Weights of a small mixture-of-experts language model, trained from scratch on English Wikipedia: width 256, a variant of Adam for the experts.
Below are experts of layer 5 (counted from 0) of a mixture-of-experts language model. Rows are named router (the router's row for the expert) and show model dimensions 0-255. Each number is 500 + 40 x the weight over its row's rms, rounded and kept within 0 to 999. Numbers have three digits each.
After each expert's rows: "comes before" lists some tokens at least twice as common just after its tokens as in all text. This comes from a sample of Wikipedia text that the model never trained on. Tokens count by the router's weight.

# expert 40
router:472448481479482485531482544416523535519502479485539441531535535533529482637477463483450561554474473474536458530464439508568521491566542502553562498488506499473535511466560561548500444527484562531540539498553531510471540455516560438542564447498466418492527646587536497464491500390475507467498476501473525518459519512518482486524537465459524514414468512466516518464503508521469542537477500469490555409544485480551536456478512464551404557480460502559434561444534500488562477520484519482547497474488494542505512583536527509432508442461513512512449459511489476471504489517507522492527498516485452556568513476459526541550439552508496488555488546415527492524436534516446512490503555446426563459579477539521490443506452421482538488533480489426506505493491495468503538498497527
comes before: "and ", "of ", "in ", "(", "for ", "School "

# expert 46
router:551489500497533512462454595454526483469500476502480468536477473519489529511552522518503470503472494518491512454493519558477470509573460499481516490555508493548427528522488462492485478503432474460466570525529532489506510519487619476507400588497546518536455505563525490442483499459445567498434516479503504405549457497446519504476520571587521484486457425539505506463470547534482507477422440558558414476499407513484478488595523415491519476523485393555495473559478495442486559533424462515555510507508444516508497522553538561518459525528482492479393460468524561474529571408523578529488402494545531464554468467547543501453435468441500475465478497469508482490477509468507572514435540510486459542552482503496472461525518515544528523524466506536508501502548509513559461532481489
comes before: "s ", ", ", ". ", "s", "ed ", "-"

# expert 23
router:452525492497554468560564470481521499537500584571458478472479580471512510500521549516551497498585479641469481500528492496518504518486505499521456511426546520450540503480541388493507451542598514529508493476512445436547550506448490504537541502453537532523512512539522501542456501510508471554479480418490525513533517529515477498533526444430446535494579524522480498463454517501529573477459533535533489498428487445529495541548515444503481530523476530521528452507439517572408496474555531492506445526513518486496524493490505520464561523523498484471510584523442460464556511525460487475497433558496546452528546344483490557438402434529524456510529474500497477511585440493468494500441486510510489488544606540462539542538564523519543466494525482596517492506523490495485515505552474
comes before: "- ", "| ", "\n", "==", "\n\n", "= "

# expert 3
router:502565492488527494522459479466468558482499468515521496490500496437418457476525550437477429499468492459493494541457498499547522497502482494480505445483546455568533459412521524534509516498498558461437490438472448530482510464507465455527507625469460569465555486507524472504523499484422460497517470481493460488536577491438521392537426496516512530546465449473467484483540485453498496529527488546467478502548429486573496508516573518495476543542496546537518505568487542510431483501463535524437485513569520500510588531482524515478483481552493493541598471509492544540508413430461575441466466420511420462552538587501540490473502548550526514498505494527492485521500455488420519547454460509402465421424467508530527459505558539452445550551582507528443496561510511481489551511474551
comes before: "a ", "been ", "be ", "the ", "to ", "that "

# expert 31
router:478435494450543440534490486569430439531502503556447562542562500538521423498483502514514568451502497503515486503516527582513443519525479521509429499524508540510380516495531424507484481527515481430532435511527545550524467520583437487569514522407502501560419518492537486436531500524497482491587476555582501460539481501483524485424497570520568422539533423495492518507404551535494458457521490502490467521490539512474487506490491531404537528530438486414462490418461444538435559505522500517515490495502459482530500507505519489560450481410477491517509415458458426531502573557438465539510500529506526458482466492487492525511532529449509540479587502530527460507471529488492540518535547557482531561534474498496453497463500518454530491497498468508494597561520538478503489579471507
comes before: ") ", "–", "\n", ".", "°", "″"

# expert 0
router:606523541423517518492478496492517505412499521526535492491562455467442554469438488452424421501501506484448469465509460488560554439479471494548552506490553491520530515482507540524494507500524483491470466514457532500606500480553432588496539532531458497442371566454432519476533500451535486414441532506463482561539557500529522471462459538557540508500426496484474557478490446403540495592578534457468512444530483487501524495487499484477529428531511532489510465497523519505452503531539515478502505515451569468544538489486465473465498495489482472484540513497520448483455496423481509501550482449533543513443512537436553441547490525486433576521585504580483402543512529527553508469539464474462488500552529456499533511511429532573477525517581521489522533538527465471518484448528518
comes before: "the ", "in ", "of ", "to ", "a ", "for "

# expert 1
router:511512486472523473554492474478477479522500488402586531507543525488425479534546465479511487515458489500530508511510496537500537447552501464618546473580448442448502450576494473534563475463502500506501508559438480425477508517451502522509593506523483481513433583513516486498565501462480488483476492475480454466500551494445477500460455482508519528565519538495458442522483440446544506539523539464429493496482508509549506420552492570418530558447525437511510493420503553500434447520539469494537475544495497516509472482513519394531403437513506555455487474480460480454482506585544467560509472517499567478467546562486545487527431531475527454496514461452489449487425536566501400519565492525512499520465495451534530485580512460448473499519522543404524472562527453453505525482457449
comes before: "in ", "of ", "and ", "on ", "were ", "are "

# expert 47
router:548514481458522486457516492511556495525498509534551450503546504550501471506565460484473502505487491505505535462489526477483438515534487518545462495450452535488556436571477477480522515482514490555460536496435445441457546468488447495481425539462471532553479454472502498493466500503506483508482440482456499477497543529489486409428532514472484490575484529500507428463524444467438510446488605429489505527519468542421492532452528511526509517522580452506498445520464427521485484472503551512457547482445514483488527443542454408490580449519549516515528525511504488556524567488521526446496535481516468599545462520483438444441513493516627379497439471567520521541435490414498576537612504440462508447462498532519456539499507526511480535476485524497494508443476556613527504461547475
comes before: "he ", "the ", "it ", "The ", "they ", "was "

# expert 15
router:450447482458468515512485483500502473498500489500488532492519473528561453502536453522522575498455491487573512487526559538513467474522495545452528534534442470522421532461505466491509487526548487511516475540494549546487447546534450546480559506479528445503477484505534467476496501521507557518634529500470496501482491483528493499447447444544471415444429490456516554541504571522548443439534418436546551455404520559530440538492517521502495485452477454434494511501468476506439513525447434486484492460504435508542556496513541445398491540420431503555528512533429503508543525522359465464537426514486465513466481586455454554469531507549425530516519454503462566483518505457513414480536464526512505526562513479468517538462470565513546576438541533483517538517501428503516488505478553
comes before: ", ", ". ", "; ", "'", ") ", "-"

# expert 7
router:496483518538386597513468535498502514492500456440559502477559476527539461433442480506509483503469469494476483499447509542523489510513532519461555668484547540505471583499510497495526509503543551472510515488470557541454550475544512448509594465475559457527468438457506484430473500528494536530562474530462526524553421454460462472479406453503552525491548464495525472484516492470497506505456498545464518448563535555571478494480540542428460410565542496483532517559548513460547553490524487477421459501507526520495490531496513529511483543529483507457495503522557567506501486502410475548473542541538500564471534479454441543551535581485466548475529512446431525490528511502462513490475489414583517505534511557483502457483481530480453556428475466544480486483441441450459428509475540
comes before: "| ", "(", "|", "K", "– ", "Mc"

# expert 4
router:481572527527583439592503514529513454566500501476510512476517497457487493573458505538470524490514530470502517517442491457494501463487546491536518409553441410482507477494484537561514495500506514544548495485555431501480474514484435522529506526486437471418602526476514502513529500434440490397475492420504459546477531487426507499483508564569472457477477536474476544518465495461461546555541506470558536505560472466531512472536453498526500579513516510615473504507509517540479483530507436511614511532484529521542524518544532436540457509508499546518511487463506535441455504566476508532480397441450462485568501586498489460583473551554533508522521466549495481545434449536538488527474463472403492501440478412577539486505487511451488505530547505516468536464574506513474535449529517
comes before: "the ", "to ", "in ", "by ", "a ", "on "

# expert 27
router:396481485515424472450479513567423527485494553470458538490474536465481508492558531519489522491511428487515536454513503453507528552526528505562490539511524496455382516531469475490532509470544519515572519570501562576540519474507481463500523461501609489513531504466512539510501499530572545525492490552476571478491570478566476561493509493477488471469410418505471471448461561487552469469405506486530546474487505503575526481472557534491631462479480520430456538498434536503439518489575522455462489482467459456483480441463522514448473517468461569501514523502456464517475527546570512461462464581497544603476476461393483521554522459502542581499500486524559541547553528508503530496492527557539535511498540544450456461534479505496509442486536521516496512416504518481532476509496438
comes before: "\n", "\n\n", "- "

# expert 2
router:504535506437510518436480444534475473533501530470552502459470495492520497436450521433545569561494493487482481444485472536505555488429529526490546528444466461434569543518521552508440585526446498508478484515538539471494437449547501554461516548480581455455438505477488500506513499570547528473425499508489513463524521497413534535524511543532487490498460498486491539481487496466533478475538495463366540513534491487509505534511472548555467430543485545487514499567527548417519518464467531513445473469551498483478465561512426577492560575582530526490508505463501524515513523500509507471510561500574470479482491516472482459547598520555451541497377512535530470546514483552518494482514464456480532440541474444490520563439530454502385563571487473512486474383504525524462523475444498
comes before: "the ", "a ", "year", "201", "Best ", "his "

# expert 30
router:504523442521490502553491556499577549511502424503553430564538439515498519468429539492445518517523516472539463559512456528517460481434532469529481495492536506444514468478521532504458498462543472528461463535462474482516486490510501531511441515578432432505445513516547521514514501481526476488459504563488487452452549482529518575559513554470532595477550551552520547468491488518466523528449523551494426508487531427453517535462422481454493488416525521543499489489540487554506462565459535511495533568476559516518469532495450553489530591528534452519457453461502539504457493439464437433532553485545444345479547538474476484524536447526476469489497470469495526477455524520553533519477474487413498573531480537478487531445496446387430428478464502461543501559508526429458481537534524
comes before: "| ", "|", "years ", "/ ", "years", "("

# expert 21
router:546495489520501555495479590568426468472500480479511472551502469487526447565475471448522476470487499513486516478497492521508452529482448517488509441507451456539502516599482402501491459515526461437496500560531495481610468539533477490561450507500471518499459504522486500476542499480530476526545390520546538495449521550530524504488508504457535496501494467455467481537493486447428438434491531474561538538534558494487512545523525478426574570479589515497502403511517531506430493526525507508478539511528473468431549463554495457498510521402454446533489503435548399543468613556475473530556497491535537492496492565487476529504577492557466535545516484567528442499442537509468498560488491570524508536463499490544374530498548488475466474532451541434535484552522473455530470550446478
comes before: ", ", "–", ". ", ")", ".", ") "

# expert 14
router:492425502449505533528448543534473477520501479525478467534545426542578455479482518494530483479534553494478482434599475494529504520540524457429531601526483494582486517493519471520526546405513527486604485538470562433477510547545535556488584454497453515505523546470511462457555503497469472526579518481500516445567570534484549506453431549479551442426497446468540508485467541472538489496528505432558524457470529584563467501487579519502530515497542538455539476506481516512459519421482511483480418490553480525485508458471588447504486505472367508474508479487480422474493523540518476509502439469485533503479476521442440503511508465537440520464503493545478545491462521455495498471458529529563470482560482516555542483505546455540537457459524512414535496543401464453492460508504542
comes before: "\n", ", ", "| ", "- ", ". ", "; "

# expert 8
router:411444558444528531507459356502547563496499541492454499494447586478493506533442524541494558561466482491436524479486540484497491491450507480531458464504481555552535543490506553442492516517508477570484493507562532550522527538572555439448494525455492495425463497473501506520532498522502440470415590503445424530511502562432450391491436488531542493490426440417466537466528456503469485544553470442511556504436467495478476470537562539518459462528477501485542483459494537434553458533443493496510480496519522510588541531533463542440538520451547481495573518515447514506465470514472510515536458469577451516488456466491526464543536505528464510502445473502527577479558545502550467488521527530486583435513509506484519479526499511511462526532531460429519474577489516513547429465478512
comes before: "the ", "a ", "his ", "201", "their ", "this "

# expert 16
router:461566530449492552440504624440519486466501476505452480510572524530471527563479455498430478515472502446507456502503393489524584584554405449517516507514512483473479457559524558525494426438510571539462480494447489474494489479476480491536513500539493513507481595541484485441503499426484528525546453532455463505445535537526473495501521399443563526486461455498465515525517539474452488539484584473467541490557427542525481505567482498453444538549518496573480542506500497553528493485450561494517498476499472507513466548562443489521537500445550520503507476534543513408449559444527527567556542551497518550541523434517450538503497512571465490444510559440452471516487451516492569500496497512501503479501488524451452512549456388521517512521456479487483510480477466473578450493424518
comes before: "of ", "and ", "in ", "to ", "for ", "with "

# expert 37
router:488452507485507427501493549558439528480499460514506485464563471505436511500460527494500521515574526463537483466505558559464494547543517489486513584463548522510427588470539439554601517543538511470579491546491508469536463535516579464529554440472500497453445572469561547492559501486493498529518508402386462467571551539511498418441445550551549428421511479539533470515496516489499447502520461473528511438575549523458623465474504538466464512458504552453462537559486518500490511511545504427486466456450534488472502517507558489535480540533458580470506500501506461486523520558445469413492476527458502477480514527458471511536488528525545482431529533514529502391539538490497427491480505480499564530528489499503506482484494445469460541476490461475508540530447491448462456496429520
comes before: "|", "\n", "| ", ".", " ", "- "

# expert 26
router:512468489460481556540508562444472535504501437599457500482462504533483497536525579523485482499537484582545480439505485526468506484543478502504519469430485570479487516470488540482431400477485533455511511490489494520476521519529483522491499495453531556468580516469444526454468499625512522482480496465546568535515534521510530618468545429450548484528585478525445481517491439436530530538465512546466527571435489470460493492576489516542500523540494452503542494432515496577500575532520528514499528564484498490497415485503514505540461522495482507518527499532550570504559490516539551522438508499518482395417560440476539571473421493530464578500537507529518466457460493458473484558457501545450543466449472487533445555533499433487503438494540514457462533512509489540379507528524472
comes before: "\n\n", "==", ": ", "\n", "=", "a "

# expert 38
router:470483468513416468463499453496472526511497569484561503513472534531540517468518455464497458448492457564436480463538500502518444497438464524510495519502481467451507488472552458484487517572524587520464511452489470492432502554492532541492481566522581450544552349477530462552496499508509429480469451474518565449527489484497433468490559440495473484521536523425483484529468531498545487479504530491493587516510504498473448432592538471533530395517493413474539454467502509502517499441559564505463495618484531528537513508454533518551519473495523475482553550517483481536524490605517476469452554546451515522495449525502521488409525496546524533512456458443587453534537467485475599454508493468509525503490568461423529553550496486522501467496545561544467486465535494436501501534478450
comes before: "The ", "- ", "In ", "==", "\"", "==="

# expert 19
router:456518476490468408581604545581500504547500480514511595510452499499517525461506513465438507503585487524571472482457538469539567487465501549560474535504546540442480492516431475523498509496487476453486453553503584448509532588526513517523569481472475499455586463531488530576415500486491478482474498507459525488503418451480500478536515503503539473463603500547487403528469433518497482508542452559497476488490539466413503509484466537517555454476535469432516499490470486458486474509505507462422486502526499485495488468428506539568491438494503477480474570524500497527485500503532474443456561423449449504475550441468515493490515536464492462440489506551425493466522466494499479515602569529502413486582519474456517622505430487508510463506505515501502510590518526481456520474544474
comes before: "| ", " ", "Team ", "|", "Year ", "Title "

# expert 17
router:517431488464516513470479467537498492511497508448498464515598498533540538483493470567513549452493501427572481449537447524523412483522476530519507512527474475507513579428553483452496485469578526531556473505457536497504513484537511493521460411451510451508460544489559474452519500478550548515527508473465533429483520518510468576519536468461525474432484540463534489532563474514484391446514454496504449498431481482566496461477478424467490519462450436457505508472496439485554471550478499480546524494515499519512512518486599521483512498442457494528495473463488551440513521576459422467485485463591491480550511573421372505477468533525478411437477488456416448459467537467534497471462473500537472565484497492612486493492439454438536440450479495489497439530468530436499471492527542
comes before: "| ", "(", "and ", "|", "was ", "/ "